From a checkpoint of a small mixture-of-experts model trained on Wikipedia: a softmax router.
Below are experts of layer 5 (counted from 0) of a mixture-of-experts language model. Rows are named gate (a neuron's input weights, with its number), up (a neuron's input weights, with its number), down (a neuron's output weights, with its number) and show model dimensions 0-191. Each number is 128 + 24 x the weight over its row's rms, rounded and kept within 0 to 255. Numbers have three digits each.
Before each expert's rows: "comes before" lists some tokens at least twice as common just after its tokens as in all text. This comes from a sample of Wikipedia text that the model never trained on. Tokens count by the router's weight.

# expert 21
comes before: " |", ")", "–", ",", "6", "5"
gate0:130144125139102140136111130125134091131126173113104102114113112131135147101119174150106105129112151106082150097112110110099150160136147108154126115159137137127168169122076096112154143102139138099113171122152151115110162136166077132164138096146133135125100120088150094125148128169112118137122102140119149127124138142148112056122125123092086086119125166163123154115093156183130134129136111114137131101144112126124100121110120105093145104140160106147192094142101086148123143113147143123096096128126110102144115133170111151121088121150139108129125122075099168119192094153121122098
up0:142128140142151116066115126128115138112125105126154156150141134145104093141142096114120142094181137146125098171115147171119147142116142131078118133139160124117083134101125180139111106131107109141090067140156100131119124145112149124095116164091136116100156148152095140092103116120152118091096182152141107093148115088123130145105131131175183145130169121084151114125111101072105158129166143123152129152106129125154152113107148156116142108120160130120116173134155187101117125141114089131142154117146149139094127140103133123145143123085116165101150112140167131163113131106135136160
down0:140085149122176181120192120097134150118136126112163097095129126108116160065101102095115124174125124105115134145151110133150132123068104141114130138124133137137133111102099114132124102129109146104115118089097125123136143129151147139095177132106115105135167155110103152118102112132149111126144145124134168125189123156135139158141139123129147136105111130156160109153133131119099131140142146154187126155129146102106154115103129139116068159135167126167119104115162167092128141117141151148150125151150136145144140135128168093126126131103164145122132148109136215184153148129156162130

# expert 7
comes before: " ", "\n", " —", " +", " A", " W"
gate1:169132119146103076115123121113130151154120090114181125145053126129151151070179153104167147117128121111102167085123098137084126138147135129106107147096100088133151144151123133149106097131076102168125119084145106139150091140139066114110129132088105151129119122117122162138151128137132140140117099122107142138104107080117154058167085113139118122152165116124126112158141118163123159147103132108171166140119134081114121144135146162164116104150165165128101144108146122160104122134100108125117135119152124140134149142127124094107139144112140128164107127117120157129121145099121114136
up1:153125097094123072118124115156119118089116161122106107148125130153170150104135120124101108142143142137117131120108139049114125086135066116122082119099097128113131156123143092107084120149107137117132137106114148135135123150162079099158123134142105106125146125111139110102087152143099107144134117161148085150100179122139171149132125133118105151129170137133110120137107167091116148120156130085120134163114106127120146107129128117157145158143123115109144153146124145101117125145157145107113162140139133084145108129122122066187147137144171162116154188132126138104151110097195129134
down1:130095134148153140146118148128134135113072081144134168162113080087094131123112137116156153109103152108114151143121117163142153140155105112128168145117148093176129126112107116154113117097140132102105128104123121163098115153126088147091104087115151115114119160160141110159149117124128151166141122145100154165160132128114090145132160121143115114134115157102114154134085114143164177134141147115095156112139084093112098111099096126140120112130096145145141164125118052126072107137095140118170153171142140131142160142143116155119147135124118134151133096082106074154138132136100095113

# expert 8
comes before: "1", "N", "S", "2", "W", "C"
gate1:080150086202135177125154150155148118120133167133116111136149156147107147122120114128096126186136124149091115097105145149098118131137154157135138150074150137137131099159117114140169113125157123123131148148114103093113120109167112115155105095104121131111099108118121116142135117135140157123150103113128148126094113166158134133160134108114138089117103136079167091138122186117101123110119161087131128134131152143166119093188113166108120097178122128121161127128135142118121136100135114178169138113141137115127150148137108188105132146113157159137166094142168087098123127104134133106
up1:096080164105133152086124144129168159101143158120132121129168142153141149110147093117117115142099127189114092124117156113139168132119134121125139127108119124091125107175098088092109159134143120118095136144145148076107100144099125128089149141097159133168098174142130135126141086180092114106090169117157115111139113126151144136155170099125117126118128103112139109090128135099160124106131129114116098130101177103105105097123145118100111124183149070143118110131124136125129128082095101130130157100093078102128147147120165100090101100139166100138123129115159136136125139115120137134
down1:184144123173141116131140132109128153120105138163144123139141113110161139093094156106146146122121124139146172131154123089080114112073102061167096116174144147108097121131168118138133095196148130170124152114165137101136152141111125124085137171144137111099111121118134151117098176135132090152113146135128121088124151138139135158116126114138122112142136081129126123148146146113155114139104164106117123124126114121153135147110106114141152171133117077112147105135142123154153103156116152126122112177171078095098121098134127111164176099102132171095119136108135088121137134112107132165

# expert 1
comes before: "-", "\n", "|", "==", "The", "==="
gate1:113161118155106132159145136099133129131114105103142112122129127136187115147121130132167132143102106106155099150133160084118109142142154139157101126116129112121123113119085131143145131092129142148148097100114151150167103110107140143122113135141157156153149136140160148089144150158111142193126139081090142127123103129102135158148139113113148124140136143132142137099143136163130148121152182115129153170171134165120135084186126118154122134145154173169107120131116142132143115154137117095107218123144129143179131122121141195095090099122098136143091119129108098141083168156138156121
up1:117129124148135139162139148123128105114148140096161109104128118122130094129090171137063163166122093110134103132132169110128110111152154138154152115123171125105106149165172178107105150137119121132140112106077136178120128131150148126123106110108161136116098126133130082116144151092119108186102109084063166140129119103090143123103173124148110126134105112127134173093145105142174148132147159132122126119131145130142146085135151133109148145129131155156156090091101090140125120122166179106104165128158180146174150119153124122144138123155103132102121120094129140122104126140109126105
down1:044117157117161136099104130094147149146111103164121123133138178148106124117156178154177116120072098117118127095123158120110105137108131147122132126123145127128159130126088141159152144129175084129111087151123115109109153138115135164159166135162079115107142122106172107126088149158142102134135140147116163140099173125134141093148088118161152158114138134132135119105113141099136145126140180094157148088134128136139151115113120160152132157147101157157148152129136111155117133111132125143163122136102093122134141114093122134116110088130121129156161106162170124079100153122158158095